{
  "n_layer": 9,
  "d_shared_expert": 0,
  "routed_scale": 2.5,
  "balance_loss": 0.0192,
  "vocab_size": 22992
}
Below are experts of layer 3 (counted from 0) of a mixture-of-experts language model. Rows are named router (the router's row for the expert), gate (a neuron's input weights, with its number), up (a neuron's input weights, with its number), down (a neuron's output weights, with its number) and show model dimensions 0-127. Each number is 128 + 32 x the weight over its row's rms, rounded and kept within 0 to 255. Numbers have three digits each.
After each expert's rows: "gets" lists some tokens that make up at least twice as much of what it gets as of all text; "comes before" lists some tokens at least twice as common just after its tokens as in all text. This comes from a sample of Wikipedia text that the model never trained on. Tokens count by the router's weight.

# expert 12
router:181120153214103081143144070093162139104109125077184148126072137144072133193159123117132163119022107120099108090136114077098121165145130145092148064075168107095149092081138136133184160160124167116139091109122136142128161159180123145086133106145150124113089149088132129164113153117128143148091146137130166142161051141074183120153119163137124123015158122116101161058066105131167145134138
gate0:063138112122114165187115172164139140134132151109208148149146105188140105131124170099170127188193167175126145102164147155201086115072194145116121100109130131115150092097152125113047108119205089075110111118144165084118130152154188076129100101113112153141078165063129137147086130116126169093069152059162094070128112166120178161125171158176127104107111170189162081153116147117143113063152
up0:095103151136122108081128107087089180054123130111103077101090124162173134088130128122081078153085157158155061111089089176125130089173113154163116043105124133100170147161129137113107100116121163089113182148102134201107108140112129117147113171114171092115114115157136153069132145164173115097109083077123146045130162054106183089176118104125145155145080123126138086096125160135066136133132
down0:126117149101132103158205135125189126103126196137138091094130072103159103134155157113135106158127105104146085136119169131088184117095198159156137130111136080090079140128066072160078086137118120116128188093089100147152144095145100155156149156129121179142114117073132171154150130096088131163151154175150124159097128042136095076093123131145192154100156088137103150144139185129137164141078
gate1:138123149139115036174141152112092127158094132116153113161157130110170153170166135073105147167137079092121131124095121100114145144152150132092047104119158094072073129058091088111132182167133163125165073104123130074102186104156131154154125158121169141119096120177068128111040146131142120157165122175135150143101160062164103150130117156155140110176135070162148118130127139158100118136142
up1:145098124149154186099121135094108162107150134103096120181129095126126157154140109081171111135037100147142107164067121136097166149126152161153125176120118140066055119097127098151173164075116131107152116120118132120161132112159110094056161118130186137168168159165149150133169086154174134138123149128156146101166120108205146126132190084143164178166136070154140080173110182094163093146085
down1:061187082096138140174135166139129136153108127104198173166126140179104150139175176127085127117159175145063095094105129125149177100146147111141097065123150078140126081087128079092142114117096175068133146166084147152193123090178122153129096113129076106161083121158093118109141143156138089088110111124157183175134164120193096041126136111105120114140147094118128151129134068145109102106141
gets: "\n", ".", " |\n", ".\n\n", "|", ")\n"
comes before: "-", "|", "==", " The", "The", "==="

# expert 27
router:119094140047148161199104120090148162122095148103141128165111127131123144130116118054126120119157097121087102125081097175125115150175148148107075157090153172130107103120138150134114074117171094147155103132124120124103100146115144114063173072048136134121092170144122112105106145159077166167069099132139140132107206042155063140122082160161118138130097134101147056083117136114128109105187
gate0:098149153144155111117122098166150134115178191109125102137187126108096146176127180107106162180115100167096150160125132204127081097145207135092103065113139107115158095093172167121138149084089152147146156058041084141084145100081179153126163147177150096066152121089184060122125174182134155172131162090117163153120170104151140124179110127166064142126099102128102114125177102054140143117147
up0:123155146153142073105148067175074156101106056120153091117159052166157098062137091084158083180155128130115179135103163104084135161120096098137131117122163134143168064095086134141132133172142093084167167059076191166128114140142130115128123142198110150163073114138105111199165130136126129118140153119205167097150165080116137165165127173133152112107133130111080139120105135124134103113072
down0:118161152097131136179170158122168070174109128206108151162167075141135088128151125164174110120124120129154117163094144135094078176151055110153069161128149085136115107129083113110176128110088118114126165173170160161111160114111173154120196103124116154145090159129093131118085103144112110117093153147202139100136129165082092151157136134109169064154127100138130119115073117146096163072235
gate1:075174146085117152168153105152100144143110144115124079117154164103214115084141155104177090149123146124134122152131115160065129131114193154164142120140098111167150153115110151162168166137089120188155119123148097180143155094141094121143163104121159111081162091124127100111132198158100165126115116185170096083080156098164071100143143169139135055159142121126126064150138129117086132127140
up1:114151111116139070100120104146079103153068116106156120094120157172168194084158170100154150150060160130130123160133084113158162155112101114098105178129124131142141105086127117123086148186155156157069121133139166113057140137097151160109094149163141166179105131124136136089067143156129168111123132125143160128122114174068191154045112160148117116137162129147144171149152120144054081065122
down1:146143145096090134120108116160143125171070174094180121110158151141133132117117129113083137113119136159133107118144131123086110132120128125086083101126093149118089180116089136081087053186092177174127124166127192134110186159119101152118142147146092125123073158151091186107154138141163116147147189083138143132115177143126128048134162111109099129078138091121127120116107145156125180045131
gets: " in", " of", " to", " the", " for", " on"
comes before: " the", " a", " his", " an", " their", " be"

# expert 34
router:115169129169127102087108182099166132170146139105103098166088082137080130099162157084128117175107126078079111128151115074102130207133112140149118168112087121042116133096158092140102088114154082193107132119156163146131187151163090149138148117074117106101154111121097124174121102122184097156189118116060151105141127152188113169093155097147133134119078091148113128095141108124124154142144
gate1:121120186201158135139121177171102165130125136097180110082048107160144079124145075196091166112097093123134117057108169113115078103117120147144119193115111132099112120170132129167133092114139109137105173109111075144173163074164166145150105145182152117168155166110150108080148113078106161165119133075173090124120083102129080187168154143115125135109132124136136089074144102117180083089169
up1:107116130123051144105131099143099112143167137178183138181147152180133183135142162100084122120105080113149134096095077119113141147127089100147116116085087084116116070128157094123144098126102094127114067095177108141133154115117076137069123145143185098097127121106124155123112167079133116157101137061039145182111113142110196086160090196155140137117141172114124112123138135184095122113100
down1:187166103096102154116172089126077138162159126108139105111153128125111158109111148128140130146092126113137170095189125113115130142126109127173164137122106147093098056099125061172103153112151021114140161080100109138155174132112142127144105063116105169092154114152099101119163125179144086078126103160095163148103095098102140149132145113110078145100123099178146125089151112071113160097164
gate2:185128178171141136099165109157019102146148153134153171068097137151123149126127151148113165101086123101189121095121117100114126100168172150141119094040079103103107113067170117076086087091090151130118165111134132110108097107157154104119116097152071094117131112092109113179122103166127091165162163161144145138114133134079069122115099147164104142151101120189145130153073131145146147202149
up2:183075121138136168110145145094057149134128179129133162097093107101144228186086147109130119122078133144135127116112144171139161189093116093132131143154096145164167075092115152124166158105018125103122105115180145076134128143083127080129146080159080142124126113148123131197139145138097068068121178081155156128153127104162105136114167157124134127141120152147110065146160132147152146130093
down2:137106087177081121054153154125129159147136131077175123130077147136125165112146098064130110164090130089110072127138117138115097195133129144146142178141119123134161140121123135136150166115114108154062170144165122085162167112186149100063129130105104128122116121126090124191128095103168142113171201092155127143130088109203124128102092101090152139148161086157159136188188120150142145161104
gets: " ", "1", "2", "0", "9", "8"
comes before: "1", "2", "0", "9", "8", "3"

# expert 15
router:146148148102097077152066113126138168145106096152108137092185134130086126079181126154117161133057151113129129081157136104136116128083108115096183122193113131138152141194101160153114194128180219127107149077153157103122105175179058070185137149153110111122130184183101127085100165107052203139150161124138071111149132107103158170146103154171132147181143114093086130060156157133156079131128
gate0:150109153162157127090164146107095100176179152151177086089135115095094159079112210130118060102148183156143138152153135163111133142085114096096126115116135104157118034142125169150151105089133128159091116108141110116136098178208101140165154115134138133132183151117102205128103121129134186097172155086113166108129117097130155149161102127051119110122147049130153116149149102133128126131116
up0:147116161109115117115140165162065138134127085096122136130142125125091127140112106137082166118112128093119126130098169129083182114149081116204188141131127080159111126143074083159158117113067133138137091090150102176131072162129117096073119051124103109149098074111150105120151170139078120151118111128084116135135134144112129154091124112095044164149149111106080123173147173174080147188164
down0:140129115179172140146035124121113136095107163132115091130098139118098169075111182122147118136174133131066120123137089151146093095131078183183097114162170099097103199148172147176159121167130158182095116136109111101162135126141102122158155179124111133075083134035130138110148103154116117076101125126160128165170128124118123154164122139126124143124133124095149127163115171151025108196153
gate1:152092163112096096149090134131148123161152116171159133120103117149144136123139172122115129167060125145124101131174130075167113095119153091103087169168107164113108150103116134084118142114131190137152120087108135145131122126160125102101075093169076132095114126119111143098084142091127180093184134127131106117098170175141128122156107132136162172133098144146115181164170150134144119110112
up1:129143106173057133103068118119121165144150152130116157141075144126115130090135134113139188131083132124103081118085167104107074136119131109153131107108150119118135096204170133127167092152101123098173144183109166098105085176150136137190138112145079124111171095161161115155113112158139188141133115132142176145123132140088146066138114114023147089104111146119110121163050089135105133137126
down1:137193149203132133126120136150171049055169131153085164163112167173103178092145075125099169113127156141160126117082124097094159134139128127064111157113137157066159153087110103167136161103133178140117086142157162160056087156168098105128086150111141122186165141089157136096109104114167149089186146088159179132155095150104165150151147185119133132118122154142104187117138074191163092112126
gets: " |", ":", "|", " the", "-", " \""
comes before: " ", " \"", " The", " A", " B", " S"

# expert 32
router:097134112153145072049118161094136094100100076129143142166094145114070144109167116079141107112128105187067128128130141085104168127106134173095102110098052098135145103075112117130118136101179100097095095134124085132036160108161092153154034140119118070082088151167127120102157138169183081185146126137112123116120069180094146120125129164041157148138084099122138122133135122119186153081139
gate0:087119057160130147172117145066141205079113123142121129149133156141105161131140142094128111138063130133142136092135130121143115114095106157136132104147149116182139122053156170154120118115145165092091100158087101163179185105109186156088138137151134147133136136105113074129060119147176160131135130103120080180075138130116105084116179082150186107131178175122150209173092099147161117137101
up0:134213132120104129106137115104119114102173114108136158141135056148069140159091118136108159132117164104133196114152112119143095088136142094126092166166081176167156129084122116153121155162172147143176140161059126068135133159139177145133144177097099127095178077162175097102075080183149159093148123146167162133153120101111190111173100092110094133146150110151206110161103131091133127128130
down0:141107136168113130091152129195110157080148145104128138171115107160119146096093075123072168136095125161118142142136150131072135131155107109088121140170145124158097142136111145145084083061140091065144171098151119200141138085145148110128109100159130107060207078090058100104114104146107136109152114154158104165066161126165155177141124162141190127086158104172161126047160145105079174117137
gate1:161112129116151159061150113106126132081073141091173153119103139121166120142122088044113143173121195157102166086112149182099138081159183169161115099118114205199139102104136112117134130174179121068132127146123166148134148119126124132132146120162112099126140102132125105116164142114164063167123128103131088124108137132124074151188124085134113125140101153155189102097124119106123081148168
up1:112151140169134128109164094088144127156076175138139151112141161093119138128134135137200113136118130159108092177150147075151169122075118044099117113074081058167128118169175096149181148109135104081111099093160092114110175191110127074119117120149141104152108131136115155166146153181149189114167114196193122096155103198053146102132182122189103113152086135101147131124149129126177097147112
down1:125100140088155026138077150141174109094116124141117180152090126167124146124142142141133141054129098112102118154141131060137242156107152149135129096132134109174150072139147122140167143121125134085089135158148144166123142170114119216184130027156089118090084171140155129154150134113147112178144098136191151064145145168095138145113211137096079101087153173117137134062110122212119151097136
gets: ",", " ", " (", " a", " and", " was"
comes before: "1", "2", " and", " a", " which", " but"

# expert 31
router:130120092126135072078099079142158130175162142074122156167048080157105112103116097105118098162068109128130104135152142117090163120092129102126150099141091122098125083154104138092124085101169172106142130114132213217126149156144136134120180130160085104102130097130141115141074122079191152192174093118220106101150132169118149150061165168168091134114117172101099172114103105144073146108139
gate1:158055119128115116156101120166121122162147121078142156160120117094125195146116108191105077150110197148118069087093131121117127151177148094129117119151076157074138160159136131122129102140131123110163122164090087187107042121091105181087180114087044180144155133146063122098129113110130116173166119144149148157159079183095108109097144140093151189135115114180174109099107146101083115169154
up1:135107192120128145080104100098147141142149122088109131087104111136147081099163121107120134141161179073166090144093136152135108160158109131109114146103148114111103201105142121133073169150077127086139129123124123191159111103091154162132139122126164139113156129046090087124108160131134160121072142058146144084061084074092076138133155114103115154132092155123165147147158118100183164136046
down1:124091098136121072131137073130084117117133047115105111154139108152102139158150149193077128181158137126156106110128137216121143081122124104174154113139111119087080102160104118119120115202110103098141140166126104129130082098070195166119084121106130118163152184107122086146117115160096093145108146148115146088135105191165199092119154121097154165127117095098156148111172139140101167160143
gate2:115207143078156067101058151186113103086103096128138083234084129072057128185093184101138122125084191108110159124068148193087120102101114142142152126139096143118173162100157099162135139173178106092098158124153124175168157111095112176145109113122141124143144189140144101131121150136121151109110137102065142144164067082161147121142126151133137080199101117161103092154117106133122125117153
up2:152105178089146151153144134126106170112161083140106160181140155148145128112102139140080111170148140107139144171082141124129111123102135150129145132096192127114139155147120164142121119071163129114148140071100097109148116159111073137172114139107124184174097136084162017157120197142109123088135161173138135136153129114170100097152154155141100152164148157075078090149128149103153101075160
down2:099149141126123141145133131144136204175176105080173138115142100139137109114171129133129150152110131081059158158150065136135154128084144100143129103082165142106119129097132176080160099137121118128062114037107105102141157141097127167167125123114139100128088148139135191105104131191139058151157103204084076110123137127139205153111141139101126113156078102127116173139155116132125126096120
gets: " ", "1", "2", ".", "0", "9"
comes before: "0", "1", "2", "9", "8", "5"

# expert 33
router:125191086182166189151130167102112097131119180153089147158092120138075156094138107165116152109132160112149093123152100139144126141144148181147099147151109157063126159093155119080085108082119105162144149123115169177147137138171165064066137124149177181149131062120163109189131118144177074192140092187092172144133109153140187100125170133160137151108116092125148162152136173104085103141137
gate1:060148154137112177110082162162086126112117172130075116103092081146122170112101104168148102151099156175127124109141087145132109173137165118077154117125121058114131106159133148136122081093108177139152117152148119114132171092120115160121172092116120125183119093104144174141063181121075142106061104150100135116144116069091138104110121085136127109093151187236090187085120125119132078183099
up1:144120147110228115123101109128118100147195104079133161195152111153110171124114096138155114080049180091159113177139132165124100149136153157193177106136182179105168154118175109088143109091071114144155101162110110082156165077124134099155096159134143125092126105112123132085148148161178120144125124111165090151079137128163114154090163124140164086186184195155159087122141189144116106131124
down1:165092162154135132153133110127074205113103117185121173146148110135074156116138170164163114126102129046137088097133186108153109094106067175121146153124118170174136151115156082132075126103133127073117141149150095135114092148091126120058155120135165136165139114180121130124108165118148165071121181127092122137177060152146149162088045136155120167170101145105178116116090146138100108113140
gate2:179152098159179127133116129127097116165150090094144142145079151133186137103151085171149123190125130116101119155114124105103152038163172148099140126121108105162176166118128130090109095148164144080116136101156135127087182109048133092187118166111157095128104120086146081143132186151134130098100133090093125133157139085120124090172146140101175124063127122147201096164177169126059110136117
up2:184134152127080140116148114126130151133053167141093046111079172138163137158074124101123125141135151149073126136125136139070054156118181154150158175112187098174151161101090127079148123153120152089138108187122160165195076186110089042132094116115121104133124183155136063107106165184190125071125105107148133170115172113128099169095148135131091176126122119121083128114118181113151135092128
down2:133192163081090130120123164182147142159157114073117141142165147127154157158086173109129147121139095118120139136106133105141123160094151108108117166116097128150115133100095174136102107150125116152136142131131092071181177155137131124038081099138145134106051117116157183102169129048130190075113145109116113152070139143116095177150174109059133144134200152093143142100104105070114155137078
gets: "0", "1", "2", " ", "3", "9"
comes before: "0", " |", "1", "2", "9", "3"

# expert 29
router:245142107149130089113142055133114146143105040166084126052113099165150110096064121115168158121107124120101129143144116085139097172117133073175195159185093157123130102125130140137109188159140132172120112081150145158114104142142093152113107188159079129118144145086170107182161157080069160145133126108143184096157110090085183120122093152118135152137156132122074113046142123126162167103092
gate0:160084140131189173104182129101148138152081162117113051110112135160150133130128103151115139154129123104110158101123113099122136188081164092123182119111131116150184107129119092142152152126099161098069135125177176173143117145110083102048123090185103150101094125069130160095112124128132116152120131132100152147149159117187135138121104153179107138159116102043084101126089147180081110152050
up0:127121133176112080121142120146066093112128114150136190163108132073123100108099098108108145119171114183142109089079122069133142105105108198112108129094137106116122134163128136137103144153131159085140121149142061059154145111130147215112128071085152133155151157051191127149083093069132123117156079148121122090142167134046141137126149153067117135122161138171109141123097099107088185066137
down0:125112124125134092168094109082118089124162105131133118152079101111128114095065122116145038094161149097108196159140098175090128132082168084124091094114150159210167052108108149049156175107116170120098068142108175120149117117124040116135113070162134115105088172117144153146129129181201109146136211131123094102176153139073145185179152183087108058118063139073127148160152169152147123088128
gate1:144154099145098174126177123125136099124184128130074140118111145122118084106116052151133174106109131077134150091148156119131140123130098146182127145117111100113147110122117120147152109133100092121138098076153113077180143163115156107112098119131056124139113139121112123094070061103053176155105135120100115120094146143095192176115104125166162112146095120171133133080157165151148124045089
up1:098173108157171171107165168128108140094094091142108065161162140091118077152035080121102160181119141144115078143141148123169162115192122095122152112145101092126145150118129141181088122158135075141130120097119114141118100157170123150117164135144120162147138141189107143181096159125136093130107159162115124145142129060110165139105084152184045208101178094108139107200132111131183166136156
down1:133121121195089125117109026093136155090195152098157179090090142142107094196102164177202155126117124144118139127148061120175136181130078108167131124120100141126096088144140112106131125136143116107064160130104152102202127133150144141173133193101154078107119122122119106101100154076068105202116138103148152089102127087195102124151071145109154144125115082156079089149156170107115153123163
gets: "-", "|", ":", "\n", " |", "=="
comes before: "-", " ", "|", ":", "=", "=="

# expert 24
router:155101126105126135132121122095087117120124179150136096101055118178120137113183116123140158112166142097045109124135164176135134110172172137131133147109159154114140127154143154133154082102172124126117129144084146137147089091092134132058173142120144145122143135117132132113117126147112072128093147114111128098131211031116134117087129119172133142180096153157163063151162137097081135087161
gate0:124198133120089105130059038107178129106156137126177081052063069129167192136164158106122119066125096114126104172118179094137105102126183157117139170192129148096085153149113139131165125138070134126136106108134151096135074089110138143122129178039096142123173153170141110115138090176129182178142143076148114121137161150203144114140098117113115147145045113123127090121110151151061128186127
up0:131127144135145117190127135172170099128175175107113135126127189142133163233158182103116114141116134081148163175093103095090122156137077185166118168081165176162143088114090077138141123058138174083100130129118061104096090120121132162166108106133109088126141136097149105150158106189176101102132110087177210106082111120079134132134120160113149112159152178177110133128075132130138096156109
down0:121128179087112150154101101116115096161079085109171157088067125182134137132158180139172112085115128174145168073137120174128076106117146127078174129142151102142096128151048174147121126099092058135155133094137170159173137112081170116180174142148099093128151121159096122157119128150149116104174104157157108196149139104132119121165192087162137132147111171148101154136132106129093123176169
gate1:122107128129132147099127132046122165118112139124111139115112162149143138129153188140204108126147075143111120149127094111113089106149120122139197120115130132110163136094138136180142129070183124059132155136170087125104130079117143144122147063045180114148091109113146078079178218122095150120106168113123136152174136140107161140117093123125083109137142104110166124124134162141116134164135
up1:118087103141129163107137127108103111087128191100078184151098122085137120187070185181097138155100146133129197102141077138154117133147123158126102158134164127125132229112130163127118098143047202130205100108133106080154123135115138161191129158111156132126116122127183167189118102125137087097107193168194138098097109075091145185134149104082178069153113144122118116099182136155136102077115
down1:165132127107109127096130100122100145073134156110144117119150058163146124154072098155154177149138160143112075125139104142186088095136118104125138167105105207155119137164145138134182151216104141154149088127139106131140060098191127122103109164169136079176197114131184124151137038145132101122157169149112162143099130154124156107138155110111142156166121131110156138123138119139171117106126
gets: " to", " in", " was", " is", " of", " as"
comes before: " the", " a", " to", " by", " in", " as"

# expert 39
router:056150109108137149147128166161102169100109068116106139176150194157158109122139100135107151087134164168119140117111138105093143080088129157146127128177121103148178088060177135161089150133156163091113086054194097037130113133137136069083160169179119071117177168120137131113061138137087066140166132156109138109166097107141096110182063138124125112152169178118114188106102111130112116141111
gate0:048089144168143165140117218113095155154110183068151120160102065138164059136131133137120139114147102138128127106104128083121135142152170128114177121134115171170150156111101145107104062127142183104130117101172143113121167138149124084082124133136124144072138155086121137163168069125129063163128115134137130083102137144104111098121102136128136086103190105070160102082173098062115186140111
up0:170146119168112156066114156103134107117138175152125122065118141109133207106132139081127086126107207120146130134083099107203123120072091144074111130114100121181104112115137109177148154157096145096171131163109121171118062098139178122176077201135100105145172161109150191149137068149106066169103147105176073141164071102140120164182146127169140156103148210124151114137172052081136098106166
down0:140111121130091170072143057134077108075102132110141077109163078115139147142102194134124103214051176136117123141164079077073121104111081099067195110137086167143149109175163102133180203168159200172130115132115152116135101145161126115119127153077119163124057180124091145143091100150121080124080141063134170118145159153089099162105162181117113084167114124119098154126154109127138109105157
gate1:189084141130144132232138069130122147108141135148150183139135110148110140165169099157121147048126155099149098160133129130140089081120141108115110136142194174162149077092145112120050089178152126146139089082185147126089163161160098118134138097139097097154109068154155172149178123129097154162202126052148077172170147144116093098131094159101234117136162108085123183130116142112123125107131
up1:147100141183202093099153121080134097103173136084126056122117144179122109149144152143160100148077149138083139087133098097148157174162103114130188130155160155151168113120113150122136193128079130123087154067104171098138095090146162065076149098129119153086089104122138150147120131100165164121098121079114094141142135156122200122144117112111174178167167063104142107109153095137151151169154
down1:141167147143124124111079165060146135102165116115134103132114163070097126170095055126132126090131086140142157087093115083114173095110142120161110035120142156152155152087142111068174141114147146147122136181139104147073127125092171106123162184138108162094135179140183104164096128114147137131127087123117147086108114131123082140117157105157128134162075119104093121137081159119168128137117
gets: " |", " (", ";", ":", " in", " at"
comes before: " ", " —", " −", " +", " W", " USA"

# expert 8
router:103163087113115121098135098148149168187159173152088087126062096129102136141094174151121132133116160128110083122149134102102120171142090165136182147096142164072148166113150128106079092152156119181152108101080117176171202184175123132157207131079115112173102056071130125124142144104137115094170101111104160165121178154105185084162170114130118129112102108141083092133152150128099144151104
gate0:086089139128068138129128149114113112201094141158119104153095108128132089184131122145085122084066135117066170122127143116124069157131062085116157121105141078155136090127098183100064143068123162138090130103134127139126103129148120142113140110161148124190066127060101068108137146080142113091092143104108114149155139071111125082072165087106171157135162088104108164068105113145142074109098
up0:145146137143200165133158152100106096143149141134103151114219152104122153110172118105085138143118116144104098119147129163159105168167138107130150041133088127151119131141109133129105093119104115152182136074181112123188179116110149172128123123135131138130120160167099075186124130166045161132104131149090139116157129120130152161145192132118138108150180088078108101126145077134134164088156
down0:118106131198141140186116132134116169133153083070156084102123040134162115102152103137169153130122118111129101111196121076085127154063116104121185116119113110074130133130110094130133153129103133098111148059127154135124115170120067117142125120142163080107099092136134094086106124067149138110059169119159090107062151121137150139063191160138133086113166123089114139074140144148178130135147
gate1:118092092152115151127123124130076135132089152184184137104093105155146128091126166151156135174121115131097146094109172107127096071087092103140116127116113058110216092127182154141107078187116117195142121105112116147124126215134142147121124159099160144087076103093163104157110202131076125158119164136131077178150139116148138137187132137119087142130105071119113135113111154091064090118154
up1:134149147114141136135146177097090157121069148111124094187133114166108131107128153169147155115129086144151094119117140161088136113136130161107116093169174144131155110116095121156103097116090170147144092137170112129063137105178090196194215164146109120197119040129114158154158147157131152102151191135190119195122142154239128131099105117052133161118136194102094130093125089107129099139117
down1:126122092175131138151134165184112157119081163144065138137096137115129123112103179100175172174149156086088078131132135085067072150139134101124100157115112092144107147108075093153145156095058121159149177127177086113139077139215136158161135156094127132124168061089066152110102100089144150108125133151108114119110118093154048131165092088109138105117116084185102102151126072164114132163095
gets: " ", "1", "0", "2", "9", "8"
comes before: "1", "2", "0", "9", "5", "8"

# expert 21
router:131164142102124159178151143132075113164139133124065129149155139147172104061097134131147153126132128119125113122130143100144169107096110160137062119205118145098067115104119165122180133070097098095128069083143125074158101140113166129083155178181160103044183131136102093090080152108113128110106086133115129119155155084130106100128131152137136078150134132096084100076108154134105139103123
gate1:179066123057119087113119077122074193170132111085155206132128102145104112165151072079118165106137105169138079131191148110113156164136140078095134134127126090123122139133154104133133114138136099132109156108160084149073163146169098150140115148134092141129190156158114144119079082095181060087086123114120171090147125114113199150145177108123169084058138112110072145079087138139155160110063
up1:170166107129159141172125133050114113160155163138121121157107152121159110141186101164172145159158137128169100081128138165139144125124097057212147146184137085104116174168129115190156097066113128151095173151134120094133083146137066119125103117096097167139094127107060110113121121141064120147152132146162160089048113102148138141156117143118091075117188051145133127174130154102135111114102
down1:142122133040097049109173191086113162143095146114124150118117090105118122134169131144120084123111126086158097121154117086089182086156119101131130092124117117119129175147106080094145130079117169125146135165111100113155112067132133181138124113118151135131123147131067127120152095146129069076100189104159136140118119144107158133154102062118135098157106127160063155138132092162160194132094
gate2:077113125148100165136125102119153158128150061127057145164059142150197115100125190126091090136133069113142088149170168123068120147122092147107072131100185088136086121104110156126118110134148093068139139180077115140148120153111149105115183150099139127089117146178146181147170198155077147106139046137044073160142119102165130124185127163139117124093207195133109120099108146176130142108163
up2:144175081075126138169107138138138148115097163091152100129117104105121147145095104154151152114183213100112118145086146176156125076110161113127148127162134089120081153124110167095125123122140184138136158146121070111117106101159086078168117139177161172086150176154091063177152089149123133070062155092124097105186081120102134169130087092125090147143078166099127143123155093138118064144076
down2:127170149116144133107178146171116160109069116117163135144159048112175097126130091182087155128135175124124138144103154177171177113093140115107143138141142143148071192112096126094116158130157151116110091106093144157120087111164093110163116096146130177147120104149083100130159138055122125152085186106144080164116064099133166100101145137040096169074137158089135133189135097100136097107092
gets: " |", ";", " |\n", "ing", "ed", " +"
comes before: " ", " |\n", "|", " to", " —", " +"

# expert 30
router:145130126067137168157132150104097150151100158135105103110113132173079119167110149121115151112155118076025079122119145164081129132165133108149102177131144131113099070084121100107153054084167132074119080114098132105153080069067127098068157154088144109065142131107133129102133194138092166156076096127119077058117196065165069117148116109186139109152107154095152054143135171102097126114160
gate0:153114162154105116099133153090095121133122107114076181118099167178110136158118136147098161226137140160124100104088114130123132153144132148099098161089158123101132140115192130170134127132130048096125169093178087130163074116112126134126174130029116054121150113145144171108099206108117166088172121107145134087143097115119130141136118116133152105149150112102172155152073201089153190173083
up0:183146161147141121132146085088113065129127173131135114109137108073116183162138152123152138082151106136137169064092157133122082134095130128150167136102091089115102073108087129182127096102069130086177087107195158161105187124139111114162152149094137121090137119102175136092100087117081037099163131129071057124167069121104107121097129126046104154161136072118071119121157130105084125100107
down0:096105123086066132208137131110155137084171167123097172116094126124166159166147052077152161076122159155109120070154070122093131108097113176114120147123113139136130115128152063138128109113071125168112126086079158113105117149089114095105156094166160112156161156110099202099133085134170112101116123198127107125079077148144131052111113127162136116088160111061154139175159113131135084103135
gate1:129115157112147115127119125172043110095105088138111033175116136096169146102081133133101159185087105146075102139059118146172090094101138141147115161123146109213200061103147129096107070058146075072162109093170132137162133152156076166102112150128144146156141133159129137093155137177172127105100158150099082111178145093208130143134089122056148176124137159104163100141099134153096120031077
up1:172148135173147174169123158147083148148070122140162198062084101124078170111139191063095118111119105111080130155089144114126110121128075122116116102135106124103078148114165213118167171147101163087138127133116085151137121134068127155092148137174141136102087151183154123127139118118089102162157131129108166099174143198182146160125098149100172144144071094171120112147124190079106121154168
down1:105069148187102158153185155148094139166095126113148150134152194081078134142118187102109166181144107146131137160106136106130123159117173103127180118102142097134115169119137135095100112137141117151131127139145131168145129128103187114188132097158099170079112116137136136196149144136135110129109114096152124156150158133139148073142083169138102119121147117170072085121160088122082080092167
gets: " to", " of", " in", " with", " a", " for"
comes before: " the", " a", " to", " by", " in", " his"